config.toml
experts_per_token = 1
rope_fraction = 0.5
attn_scale = 0.177
lr_head = 0.00677
decay_shape = "linear"
Below are experts of layer 9 (counted from 0) of a mixture-of-experts language model. Rows are named router (the router's row for the expert), up (a neuron's input weights, with its number) and show model dimensions 240-319. Each number is 50 + 15 x the weight over its row's rms, rounded and kept within 0 to 99.
After each expert's rows: a language model's description of what the expert responds to. This comes from a sample of Wikipedia text that the model never trained on.

# expert 4
router:55 65 44 36 30 56 63 46 36 32 54 52 67 36 34 48 31 38 56 45 48 49 39 69 29 43 56 52 78 38 62 06 56 65 67 49 30 34 65 45 50 25 36 53 63 57 57 53 63 49 40 65 53 50 60 47 54 45 20 51 35 49 45 25 46 43 51 41 23 56 60 40 69 39 66 51 44 45 56 36
up0:55 56 41 81 33 68 26 74 18 53 60 69 61 70 25 53 60 53 61 40 37 10 28 68 47 35 58 43 66 61 64 58 36 53 56 65 39 54 28 57 32 44 63 62 51 64 37 35 61 71 55 38 44 35 45 36 40 56 55 84 35 70 68 40 34 66 39 47 28 31 63 40 40 44 72 43 57 45 54 55
up1:47 52 45 76 59 64 64 26 66 75 60 38 40 44 39 27 46 57 23 47 62 67 36 54 52 53 61 77 63 54 38 53 49 72 34 64 54 47 63 59 52 39 57 35 60 53 37 54 41 83 19 60 64 53 61 63 38 54 60 38 41 38 55 69 52 58 79 28 35 25 42 31 47 51 61 32 37 43 70 84
up2:37 67 64 80 19 53 58 59 44 59 63 64 56 49 46 78 50 53 08 32 50 42 30 72 43 52 38 56 32 72 73 25 42 68 45 49 53 59 56 58 70 36 56 27 55 38 63 71 18 49 66 33 36 42 47 51 21 51 25 60 31 30 30 28 84 89 53 55 44 77 61 63 33 57 55 47 59 55 32 55
up3:58 42 51 49 41 50 56 47 43 44 57 54 56 55 41 41 61 56 38 60 50 36 61 47 32 49 16 58 30 79 38 72 64 59 68 44 28 35 54 23 49 22 54 71 35 56 45 69 69 78 60 59 52 58 53 48 58 26 69 66 53 55 66 46 82 48 77 40 57 43 49 62 48 52 39 35 37 50 49 58
up4:47 46 62 66 48 52 89 61 79 38 46 49 57 56 60 47 59 44 55 73 62 47 60 52 65 81 44 27 57 51 81 27 49 61 55 16 38 57 53 14 47 54 61 60 63 87 53 58 45 52 39 55 38 58 52 60 52 75 67 41 52 72 16 44 56 42 47 46 64 40 42 60 37 36 50 31 40 49 58 51
up5:58 81 40 52 80 35 64 49 29 81 55 39 38 80 64 52 62 25 40 52 54 37 68 37 33 53 34 45 46 54 20 61 52 54 46 45 39 34 34 41 44 78 52 34 60 26 36 34 47 59 34 08 66 47 60 39 43 43 71 31 55 37 80 24 41 69 70 55 34 47 45 29 32 53 54 42 35 27 55 80
It responds to: Common noun endings. Common nouns and suffix pieces ending a word, often after the or a, such as film, University, detect-ive, invest-ment, government.

# expert 11
router:46 27 49 36 57 70 54 43 39 50 50 41 51 15 52 23 59 41 47 42 33 62 53 62 29 57 49 24 46 40 46 63 63 39 51 37 34 37 42 56 30 72 33 43 45 64 74 57 18 28 59 60 53 66 42 66 74 56 41 65 32 16 45 56 46 63 53 31 67 53 41 48 76 27 44 49 48 69 80 46
up0:61 19 42 41 40 40 58 44 68 66 51 79 43 45 42 32 43 76 41 46 62 41 62 51 35 24 70 66 49 62 50 42 68 84 35 62 30 61 82 58 59 37 33 65 68 69 65 43 46 48 47 54 29 55 33 46 45 57 53 44 37 41 52 60 43 44 67 63 43 29 37 42 77 57 69 54 81 62 26 49
up1:39 37 52 52 68 48 47 38 57 57 71 61 33 23 52 61 41 60 44 55 32 22 40 54 50 61 69 48 43 33 77 68 70 50 72 70 67 45 38 65 42 16 66 03 61 63 74 43 54 38 58 67 59 38 76 40 49 54 48 32 40 37 28 64 34 25 46 37 14 20 58 26 70 61 67 72 49 79 49 58
up2:42 46 40 44 37 45 39 43 60 48 41 34 57 66 55 58 46 29 43 37 49 47 56 99 31 48 41 68 54 56 24 53 62 48 31 62 67 46 37 35 48 48 36 46 30 70 38 62 61 29 66 58 70 39 58 44 56 22 09 72 44 75 62 66 51 64 37 31 19 51 38 91 47 61 48 47 07 46 46 61
up3:65 50 53 40 58 56 31 52 68 79 50 60 25 71 36 44 75 76 57 37 48 45 42 53 56 28 45 39 64 63 54 73 52 70 41 48 37 41 50 35 69 67 42 43 52 53 55 13 52 67 36 46 12 36 45 48 30 49 64 65 41 36 22 49 50 54 38 37 60 54 37 46 30 53 49 38 71 75 63 93
up4:55 35 78 33 63 84 29 52 42 74 56 40 59 60 33 45 50 63 26 66 48 58 38 52 48 31 72 54 36 14 39 67 52 59 50 34 27 45 86 47 29 29 49 44 48 59 47 40 51 46 60 48 62 52 53 37 60 37 50 55 50 55 56 78 37 20 59 49 79 65 34 03 47 64 49 64 74 49 56 74
up5:46 62 46 54 61 42 45 68 50 68 44 49 45 26 53 01 41 55 38 29 59 25 76 60 52 53 28 56 41 38 66 42 32 48 24 55 54 61 56 58 73 69 43 11 60 52 63 46 54 52 40 32 57 41 52 50 55 71 31 63 66 35 83 57 50 60 43 57 36 66 45 31 70 66 54 33 31 29 81 42
It responds to: Section and field headings. Heading words and markup in infoboxes and section titles, such as Career, Personal, Website, Writer(s), "==", and the table pipes after them.

# expert 5
router:36 45 46 55 35 58 34 30 55 55 49 51 66 44 46 67 33 47 60 30 71 51 57 38 46 41 56 39 58 66 47 53 36 73 60 53 44 39 28 36 40 46 47 49 42 55 34 49 26 09 58 45 65 69 50 49 52 40 47 54 63 41 56 45 08 58 55 58 56 26 54 76 72 67 47 66 46 17 66 62
up0:35 39 56 52 25 74 43 46 64 33 26 26 54 75 39 48 76 44 74 61 34 53 69 83 58 51 33 63 58 44 88 51 63 54 48 28 63 47 40 38 23 63 39 41 58 71 53 59 63 48 64 64 53 98 42 55 52 57 26 45 56 57 44 60 36 65 58 48 83 49 48 59 33 66 49 35 69 45 30 49
up1:57 63 31 70 61 68 51 46 45 43 59 42 73 44 55 57 20 38 43 63 39 50 61 52 55 20 50 14 58 44 72 90 45 61 58 54 50 48 48 58 62 50 64 31 30 64 23 64 41 46 60 72 45 35 54 50 41 76 44 41 57 60 33 67 35 34 56 48 39 57 54 76 43 44 24 65 27 28 31 65
up2:45 50 37 50 71 59 37 55 30 69 50 58 62 44 42 64 32 43 38 34 55 63 71 31 13 08 31 58 75 50 52 69 71 59 58 38 65 66 54 50 95 42 50 44 73 50 53 44 73 57 67 52 62 59 37 49 09 68 44 69 35 58 72 51 48 34 62 54 19 48 67 55 53 47 70 56 44 53 65 27
up3:65 72 31 47 56 45 43 45 53 62 30 44 54 47 46 70 60 46 56 36 58 68 64 44 46 58 86 46 54 72 50 56 67 19 48 58 05 39 38 30 52 32 49 16 28 56 42 55 34 46 67 50 52 71 62 44 51 47 49 53 41 52 31 35 34 74 12 57 67 50 03 51 66 79 46 57 52 53 22 63
up4:34 83 70 58 37 73 51 31 48 35 50 39 51 73 50 40 75 35 59 36 39 39 15 68 44 42 59 43 48 33 46 38 76 36 48 59 53 47 35 37 48 75 41 37 56 59 61 29 62 57 42 55 45 41 45 56 42 37 33 34 39 19 81 53 65 80 64 66 62 27 44 27 57 37 60 63 49 44 59 45
up5:44 14 46 43 63 37 52 32 65 49 44 29 73 32 43 76 43 51 29 48 74 89 72 47 45 70 71 43 47 99 57 50 77 64 81 77 57 34 46 52 34 62 49 75 41 90 65 34 19 50 71 38 30 37 73 29 31 65 59 27 21 59 56 41 35 66 50 48 57 48 31 70 36 47 31 77 58 40 32 65
It responds to: Mid-word syllable pieces. Syllable fragments inside or starting words, such as la in "relaunched", hi in "Exhibitors", fre, plus some digits in dates and running times.

# expert 13
router:35 61 44 64 53 27 64 36 23 61 71 57 59 52 52 62 33 45 57 54 40 96 67 45 41 50 60 62 56 48 87 57 66 46 48 43 39 66 28 43 55 50 64 94 60 87 52 42 31 39 27 49 37 53 44 42 54 51 48 44 67 30 39 29 45 58 65 29 49 67 46 68 68 42 54 68 57 70 60 33
up0:02 38 70 78 55 52 68 43 60 71 64 62 51 53 71 85 69 21 39 54 42 52 61 48 88 32 67 57 63 67 33 41 69 43 63 46 58 65 63 72 58 66 48 46 78 61 26 66 31 62 69 38 56 44 38 48 27 00 38 43 56 53 58 40 48 41 52 58 32 67 78 27 60 77 72 51 60 51 75 65
up1:37 70 63 71 31 23 65 75 45 41 71 35 94 59 36 67 58 37 39 51 53 66 69 29 46 65 58 61 67 23 54 67 30 32 22 39 61 38 54 32 57 45 90 69 72 42 29 62 56 49 47 73 54 51 38 44 64 33 38 39 49 28 58 33 58 53 31 53 31 59 58 25 37 62 60 67 33 52 47 37
up2:32 60 37 49 85 77 64 45 17 62 29 64 70 80 52 47 50 55 26 44 59 41 66 60 63 40 54 38 48 52 39 64 56 41 32 53 58 71 26 65 37 42 24 47 69 33 41 47 38 33 40 38 47 21 80 72 63 65 38 42 28 41 56 25 29 44 46 53 47 51 25 32 43 73 35 61 28 29 38 67
up3:60 73 66 41 55 76 64 58 53 62 55 46 08 55 67 34 49 39 57 66 41 64 52 67 37 31 26 65 38 52 64 63 57 62 54 40 88 43 53 60 76 47 67 50 28 88 65 90 52 30 45 51 37 58 48 75 67 54 53 27 48 68 70 67 58 36 35 56 52 71 36 42 33 47 56 46 54 17 49 52
up4:39 55 41 58 68 47 59 41 24 92 48 56 62 36 72 48 64 27 54 54 59 51 48 49 55 70 57 61 42 54 18 38 43 61 81 58 62 43 32 34 58 33 35 52 09 32 42 22 62 41 65 52 40 70 43 48 48 55 50 32 32 34 38 77 43 44 60 35 79 63 68 46 48 65 34 39 69 47 60 00
up5:36 62 59 74 54 50 59 44 63 49 53 20 65 51 53 68 62 44 68 55 42 67 37 63 37 33 57 25 63 61 58 46 30 38 53 86 53 55 54 27 42 57 48 56 48 77 49 23 40 87 33 54 48 50 42 59 51 48 49 28 61 50 44 58 38 83 67 56 33 43 17 59 53 78 89 64 65 75 20 27
It responds to: Verbs and clause links. Auxiliary and main verbs and clause connectors in running prose, such as was, has, been, proved, known, plus who, but, -ed endings.

# expert 1
router:73 78 50 39 14 39 72 57 36 71 55 65 53 43 54 49 48 44 49 47 57 92 41 91 47 51 37 50 63 48 50 62 51 10 89 51 19 38 38 55 14 51 52 64 41 63 40 51 30 57 64 58 53 32 36 33 59 51 63 42 34 24 48 36 51 55 60 45 71 51 44 50 61 31 36 28 37 49 65 46
up0:57 54 59 60 53 68 41 20 31 50 58 33 32 57 39 45 82 53 60 58 56 62 68 32 62 50 40 63 62 49 60 67 49 55 58 49 57 55 44 36 30 60 58 59 44 38 35 80 55 74 61 51 80 81 84 64 55 24 56 12 68 52 49 51 80 63 47 65 48 80 76 52 49 63 18 51 52 50 32 35
up1:46 55 48 44 54 44 69 62 74 45 39 50 37 53 32 72 56 71 36 53 58 42 44 38 46 58 31 27 50 30 53 47 45 30 53 62 71 24 46 53 38 39 48 71 35 70 25 52 30 48 57 49 46 32 26 78 53 46 80 40 83 23 31 67 65 35 68 69 48 80 43 36 47 31 50 56 40 49 53 55
up2:71 54 43 61 47 77 32 37 55 45 60 42 43 67 31 51 64 54 42 30 76 86 47 45 50 43 57 43 50 14 57 36 40 17 77 54 35 56 38 32 29 21 60 46 40 56 62 72 46 62 75 58 40 27 64 57 59 51 55 27 50 36 51 61 53 42 74 25 49 43 69 50 53 50 59 27 62 39 55 38
up3:47 44 44 41 36 52 33 50 49 60 55 77 44 55 45 51 30 53 51 28 49 62 43 56 32 19 46 69 63 50 31 36 63 61 59 14 27 39 79 05 58 35 73 53 52 46 46 75 62 44 65 56 36 28 64 60 62 71 47 37 41 53 49 78 50 45 26 56 57 35 44 51 57 42 28 62 42 63 32 34
up4:50 70 27 66 42 12 58 41 60 47 71 39 46 49 65 76 39 26 42 61 24 59 82 68 59 33 62 54 58 40 23 65 60 48 45 62 30 58 53 97 64 44 30 26 44 64 48 56 70 75 29 43 53 68 38 47 66 53 27 54 48 34 59 12 18 67 21 54 57 52 41 39 46 63 61 44 60 37 50 38
up5:25 29 52 51 46 44 62 71 61 53 43 39 51 13 38 44 32 32 47 60 31 73 41 50 65 43 42 35 45 50 24 51 61 68 54 37 31 58 45 40 56 45 78 70 52 15 69 46 33 31 49 71 48 56 63 43 68 39 51 81 55 26 24 62 68 61 45 68 62 42 46 69 39 12 31 61 26 45 48 55
It responds to: Infobox dates and separators. Spaces, line breaks, zeros and colons in infoboxes, taxoboxes and dates, such as "Order:", "2'0'07", coordinate marks ′ ″, month names.

# expert 9
router:45 59 50 53 46 58 70 15 31 42 57 46 65 41 48 50 66 43 54 35 72 48 44 59 40 52 54 56 55 57 59 25 42 44 30 34 58 58 53 57 20 17 28 38 57 43 38 49 27 67 61 51 63 40 52 51 58 51 41 63 59 25 52 78 49 47 46 56 38 64 44 40 47 72 67 60 51 72 27 29
up0:55 29 48 31 51 31 71 40 34 42 46 61 36 24 28 63 58 36 36 55 69 51 46 64 44 53 59 59 44 27 33 56 64 61 36 62 67 80 68 56 87 47 43 45 46 65 68 47 53 89 53 45 40 50 44 92 28 41 44 48 49 45 30 58 42 54 69 52 35 15 50 48 52 57 29 48 66 64 36 42
up1:62 60 61 59 68 26 40 36 19 49 66 56 42 26 46 76 56 58 63 56 53 57 52 46 49 62 69 49 44 66 58 42 24 52 69 72 66 43 70 49 61 64 47 48 68 47 72 32 61 60 30 43 33 54 40 59 67 48 37 45 52 45 47 57 52 34 47 48 53 49 80 31 57 41 72 35 62 51 34 52
up2:72 59 68 31 17 40 42 29 68 44 40 63 48 67 41 49 54 48 71 74 66 71 65 39 25 46 39 55 43 33 67 78 23 52 45 56 10 56 46 49 59 47 55 43 57 47 55 42 39 28 55 37 60 62 52 64 60 46 45 54 22 41 61 69 62 52 73 61 52 52 56 35 44 59 54 34 58 54 46 55
up3:49 54 57 33 47 39 67 56 35 18 69 49 65 53 90 44 65 53 66 42 34 36 65 36 65 58 36 37 35 60 48 18 42 41 55 58 56 18 60 40 35 68 54 37 50 38 55 58 57 53 76 58 64 73 33 76 41 28 60 42 59 22 62 41 56 48 55 55 53 58 30 62 51 36 31 42 39 24 17 24
up4:29 39 58 44 17 55 64 63 58 43 49 53 47 38 56 62 23 37 30 41 38 59 53 41 44 63 89 68 70 48 44 57 57 11 48 40 44 43 61 56 32 48 62 55 49 39 37 63 63 58 69 71 49 23 48 38 57 49 58 40 35 44 65 35 59 60 38 81 48 41 32 54 67 64 45 44 50 70 29 71
up5:70 65 25 32 42 30 48 42 35 69 39 26 53 41 42 65 47 52 17 31 30 64 62 43 89 39 57 20 58 44 77 46 42 27 58 50 25 44 66 39 65 54 37 33 13 28 41 53 44 57 56 28 38 57 35 54 34 72 61 69 40 59 20 51 63 74 40 65 44 57 61 61 55 57 65 58 04 30 29 44
It responds to: Measurement and quantity numbers. Spaces and digits inside quantities with units, such as population density per sq mi, km2 areas, weights, money and table statistics.

# expert 14
router:43 63 44 32 32 62 66 57 59 35 60 60 62 52 45 45 48 34 55 74 24 37 44 55 61 56 65 51 49 38 66 35 68 68 42 52 47 48 52 36 41 58 63 46 51 37 47 56 29 66 42 45 72 45 56 56 26 58 38 50 64 54 65 34 44 57 54 55 62 36 13 41 84 31 44 48 24 61 48 25
up0:62 78 65 65 67 29 41 23 79 60 71 38 61 81 64 65 26 61 65 45 44 60 57 44 63 38 47 61 54 52 62 54 49 64 82 51 62 38 42 56 54 53 70 84 29 35 36 27 60 50 11 61 51 58 56 35 49 50 47 40 73 45 66 42 35 49 48 81 38 30 30 38 31 49 16 57 53 51 73 74
up1:42 59 46 66 32 38 74 25 67 31 58 49 80 22 42 45 28 63 67 66 44 18 53 33 49 33 55 71 35 41 47 44 63 62 42 26 54 29 39 51 62 54 44 48 60 14 50 35 26 72 15 46 36 35 49 44 52 57 37 24 64 30 43 71 36 51 41 45 49 34 54 53 38 62 62 34 91 60 43 51
up2:41 47 60 39 41 38 61 28 59 54 67 45 50 77 30 45 70 49 17 53 78 59 70 41 35 53 31 62 54 46 59 75 75 30 39 61 79 40 34 45 66 49 69 58 28 43 35 30 30 39 37 39 50 49 48 67 58 62 50 57 41 51 51 31 55 74 52 68 48 68 59 20 54 47 53 48 04 76 59 32
up3:45 53 33 32 61 28 38 40 32 70 59 26 46 60 59 58 32 53 65 58 27 70 32 45 20 41 46 22 44 52 50 31 42 66 75 54 65 57 59 29 53 42 20 26 51 47 76 23 24 60 63 36 54 36 19 46 41 52 60 75 20 39 49 62 42 73 69 42 31 48 50 46 69 20 43 69 48 65 67 35
up4:59 59 28 22 58 57 42 40 62 47 48 89 36 33 69 74 42 45 54 67 39 22 46 46 39 69 73 38 41 55 42 54 77 47 35 34 46 54 61 40 60 53 49 49 47 36 23 29 52 26 62 74 76 70 62 57 78 44 22 76 48 55 60 59 44 35 63 44 38 41 30 48 51 54 41 35 44 35 58 39
up5:32 75 16 58 80 75 80 38 80 30 62 55 41 18 65 40 49 42 24 42 51 58 37 54 70 43 17 50 48 39 44 48 32 46 48 37 65 34 46 50 56 78 34 44 59 49 51 55 40 68 59 64 61 42 30 70 60 41 53 81 57 67 40 40 54 33 61 29 57 36 61 49 49 53 61 68 34 27 66 75
It responds to: Hyphens and prefixes. Hyphens and en dashes joining compounds or year ranges, plus word-initial prefixes like re, con, un, dis, over, as in high-voltage.

# expert 0
router:55 44 61 69 46 66 55 45 41 41 55 25 62 43 63 51 49 36 49 65 91 66 87 48 58 33 64 48 46 51 29 47 47 50 71 77 37 28 08 24 12 47 38 68 43 41 62 55 64 17 48 70 58 58 50 22 38 37 39 27 40 49 56 23 59 77 34 70 57 62 57 68 57 56 39 51 38 63 47 57
up0:56 57 38 32 52 36 48 59 44 48 52 37 13 29 34 55 40 63 68 65 59 34 59 41 77 57 77 81 41 45 66 60 57 40 37 60 41 37 43 54 40 43 49 69 39 52 48 45 54 55 26 37 32 57 32 64 67 41 53 57 62 27 38 61 62 33 51 67 58 47 49 55 44 79 72 19 55 47 50 59
up1:40 60 50 49 47 76 55 55 64 73 49 40 60 42 30 33 17 54 68 55 65 51 26 43 33 47 59 53 66 51 63 53 66 66 70 48 42 47 45 54 63 38 37 40 57 47 59 96 55 71 58 61 80 87 55 71 70 41 56 50 41 83 65 45 58 32 29 40 49 53 43 59 70 45 49 29 54 32 41 51
up2:59 59 66 70 38 42 51 58 38 73 52 00 20 43 43 41 33 39 64 48 45 56 63 54 26 41 60 45 47 50 60 74 68 49 36 62 25 41 70 55 61 37 43 63 34 48 38 37 64 69 46 58 48 42 61 39 26 65 50 45 46 62 61 38 48 36 60 60 53 80 30 62 56 28 65 39 67 56 43 58
up3:31 35 41 42 42 49 35 58 53 60 57 69 47 45 62 62 58 46 71 60 81 47 28 22 59 41 65 22 63 44 23 56 51 41 51 65 79 57 53 07 47 57 31 58 66 48 78 28 53 23 51 64 30 55 77 23 76 26 54 36 45 67 82 22 70 64 64 31 33 24 49 71 57 63 42 53 34 52 45 56
up4:50 53 53 61 29 58 64 49 55 18 62 55 57 64 47 30 28 30 56 48 49 68 16 41 55 36 31 36 69 52 68 79 73 38 36 51 69 76 48 58 53 59 37 29 49 67 44 53 43 35 16 27 28 66 61 43 49 43 60 50 51 99 27 37 45 42 25 53 54 47 47 44 56 22 62 62 23 29 20 70
up5:61 54 34 68 45 67 61 34 40 42 48 41 60 52 42 46 38 38 24 68 36 14 48 39 39 54 48 81 49 35 36 49 58 67 62 20 57 25 51 75 41 56 69 32 55 72 44 17 49 43 30 41 48 25 54 43 54 70 50 44 59 59 49 76 47 68 45 23 54 14 69 33 58 37 42 34 39 51 65 13
It responds to: Sentence-ending periods. Periods ending sentences or initials, often before a line break or capitalized word, plus some closing punctuation and stray word pieces, as in D.C., Heffernan., "..".

# expert 10
router:61 68 65 65 67 39 86 63 44 69 76 41 69 50 79 39 36 21 35 35 52 61 47 58 27 48 49 59 67 44 50 48 88 62 77 60 46 33 45 50 35 50 33 90 58 54 43 56 35 33 19 34 37 33 47 38 57 60 52 54 43 58 44 80 52 63 35 73 64 57 63 64 76 35 64 53 25 77 70 64
up0:38 65 75 67 26 49 52 64 32 63 69 39 40 95 55 44 49 46 15 73 56 57 63 50 44 76 35 48 41 49 48 41 49 56 56 43 40 55 41 38 57 52 48 72 27 42 75 44 15 28 59 29 54 12 48 63 47 49 49 49 09 31 71 53 44 78 29 96 54 62 60 38 57 46 53 35 70 46 66 17
up1:34 65 72 41 40 22 51 64 59 47 29 48 67 52 54 18 50 55 59 56 47 39 14 42 65 45 29 57 38 34 59 80 55 61 41 48 71 36 43 54 41 45 37 44 49 32 46 39 25 59 58 51 64 39 19 38 83 32 55 65 40 66 40 59 58 49 65 49 19 66 61 56 48 53 44 39 25 58 50 47
up2:49 48 69 47 55 55 62 36 63 38 55 39 53 39 55 53 10 50 39 34 50 50 54 41 46 71 39 46 63 22 49 73 53 50 59 43 69 44 41 51 43 42 59 57 80 68 36 55 32 37 64 61 45 52 65 62 59 31 71 40 40 71 37 46 42 47 62 43 32 57 63 33 31 55 60 50 49 88 45 49
up3:43 43 71 39 67 48 56 57 54 11 90 63 29 29 48 50 49 36 45 54 37 54 37 50 43 63 53 44 69 52 07 39 62 68 49 76 57 41 41 64 42 57 80 57 54 38 53 81 47 58 46 46 51 64 74 52 54 55 61 51 43 68 48 68 34 67 37 47 60 21 58 50 54 62 48 45 29 13 40 31
up4:59 67 51 46 65 84 31 41 58 64 38 51 57 50 45 67 47 59 53 69 62 55 60 53 57 45 49 21 78 53 47 55 57 54 41 45 45 50 56 36 34 59 78 35 63 35 56 29 49 58 49 36 49 46 45 45 44 50 39 37 29 72 20 70 45 86 64 36 62 61 65 46 65 63 78 36 53 61 68 45
up5:39 58 43 76 51 49 46 67 68 39 55 53 33 54 47 64 40 67 85 54 59 27 61 09 40 47 56 53 48 33 42 60 60 62 43 42 20 34 27 34 26 36 55 99 27 58 42 40 47 43 47 43 54 49 48 69 53 47 64 50 60 42 62 59 39 48 39 63 33 46 54 39 46 62 53 63 41 54 52 69
It responds to: Clause and list separators. Commas, closing parentheses, semicolons, table pipes and and that separate clauses or list items, often before but or which.

# expert 3
router:42 67 54 57 39 18 68 40 17 49 70 56 50 23 29 37 63 66 47 39 44 40 53 49 69 26 47 60 79 23 67 56 69 56 39 42 53 53 55 26 58 40 65 61 62 36 86 58 33 41 40 59 57 67 39 70 46 74 66 27 49 38 55 32 22 70 96 47 63 59 35 48 60 46 58 51 75 44 49 40
up0:59 65 57 51 68 52 54 43 32 56 48 60 33 39 53 37 26 25 47 60 59 71 69 51 13 43 65 25 54 78 78 40 53 31 31 64 78 62 40 30 66 75 70 63 53 36 60 26 57 43 83 47 61 76 18 46 49 54 45 43 48 48 48 32 34 24 49 42 30 48 64 57 50 47 59 34 68 49 61 56
up1:51 58 55 52 24 46 61 64 69 42 68 42 47 63 43 69 46 38 32 45 43 34 50 47 28 64 51 51 43 52 52 57 39 46 33 25 40 45 57 33 79 38 71 58 59 55 78 45 36 56 67 34 54 47 33 41 63 60 71 41 50 48 33 57 55 81 68 62 57 86 26 57 51 71 37 69 33 47 73 39
up2:47 51 42 50 49 49 39 61 47 66 80 54 35 65 69 36 60 48 21 74 69 84 49 55 54 32 54 61 65 38 31 49 36 33 71 36 52 39 46 43 43 31 66 37 63 47 27 73 21 58 23 34 59 47 41 38 36 36 59 48 58 32 51 69 33 54 54 59 37 37 73 53 66 72 66 81 37 78 38 67
up3:15 67 61 70 65 59 56 56 21 55 39 41 65 26 44 76 64 63 49 42 67 48 32 52 37 59 48 63 66 22 55 37 50 61 43 41 80 55 64 38 48 45 37 19 77 45 63 53 47 24 50 72 42 46 60 53 65 54 56 61 48 39 82 28 45 50 53 42 16 53 42 64 51 51 59 70 64 61 54 48
up4:71 49 64 51 49 29 73 33 64 41 59 48 28 39 41 33 68 71 44 69 32 41 38 48 51 42 43 53 44 35 63 43 56 54 46 45 49 65 52 55 56 57 61 58 67 74 41 93 43 28 37 50 65 26 50 68 54 53 33 17 59 33 74 51 50 38 18 33 39 66 34 67 51 48 79 35 67 34 58 50
up5:56 49 61 48 55 31 51 35 41 63 62 54 49 60 50 23 44 26 44 43 33 58 77 26 47 29 69 46 68 45 55 23 72 58 50 61 50 66 71 50 77 71 79 59 41 64 63 77 53 45 40 51 37 80 45 53 39 37 47 55 33 47 75 28 58 29 46 38 58 66 84 56 52 66 35 50 54 42 56 46
It responds to: Numbers and foreign names. Leading digits of scores, years and ranks in sports tables, plus opening pieces of European place and personal names, such as Estrela, Milan, Ar.

# expert 6
router:36 58 36 52 46 52 52 61 56 66 60 49 38 44 48 49 45 70 41 32 63 67 59 63 42 33 46 59 72 47 58 33 49 21 65 51 41 31 38 34 52 44 63 70 52 46 59 63 03 35 53 30 62 48 53 26 41 34 47 43 63 68 41 75 66 87 62 47 52 40 15 43 45 64 47 76 20 81 77 62
up0:40 33 84 06 57 35 46 40 45 49 56 31 65 56 41 44 45 68 38 55 69 47 68 61 40 39 51 67 54 53 45 40 54 26 53 11 50 45 43 45 87 53 63 54 63 40 54 59 30 31 38 39 88 59 36 61 37 51 45 49 65 71 72 55 68 60 50 34 30 41 61 58 44 59 75 63 31 38 66 51
up1:51 27 32 57 70 51 60 45 62 19 46 60 61 54 49 41 26 35 39 49 55 60 57 60 29 45 29 46 67 37 60 76 57 56 64 50 48 73 20 14 52 59 57 61 49 61 37 43 41 54 83 64 52 33 50 57 52 60 34 55 38 74 71 23 61 80 54 45 23 50 43 59 48 41 39 45 51 73 41 60
up2:59 26 42 52 38 42 46 36 47 79 28 36 58 32 67 54 50 38 51 46 53 39 36 63 59 51 69 57 81 44 54 59 51 49 65 78 72 38 62 39 52 47 41 19 42 36 35 80 25 34 56 57 56 46 39 40 42 23 94 65 65 42 36 59 59 41 39 44 76 49 36 52 57 39 39 43 30 89 65 38
up3:44 49 46 75 34 31 43 50 73 50 58 56 28 43 28 61 51 24 41 14 56 48 41 64 38 56 65 37 57 20 27 45 59 34 17 53 69 50 46 71 41 56 55 33 71 53 48 37 49 31 34 28 72 51 72 48 42 66 60 38 40 52 76 41 56 62 45 89 43 59 51 32 35 15 82 56 38 47 71 49
up4:76 56 32 55 68 53 52 44 68 77 54 36 39 52 53 44 76 54 49 72 33 69 52 54 18 35 50 33 50 62 54 56 64 54 44 58 42 31 40 53 76 57 57 66 39 49 81 42 25 53 51 69 45 16 51 17 47 35 41 15 59 42 45 65 37 29 34 60 54 59 63 50 23 66 45 62 35 72 26 46
up5:54 36 51 55 48 59 40 26 35 50 43 67 56 27 53 66 41 07 42 42 34 68 38 69 48 40 67 25 55 33 53 83 61 51 64 34 46 73 55 40 45 62 50 52 48 58 32 67 28 51 29 75 56 48 43 52 44 54 20 59 42 56 53 52 36 68 65 47 46 30 64 70 51 58 56 27 35 54 36 56
It responds to: Name-initial capitals. Single capital letters or short capitalized pieces beginning surnames or initials in name lists and tables, such as Dale E., D-wyer, F-lavius.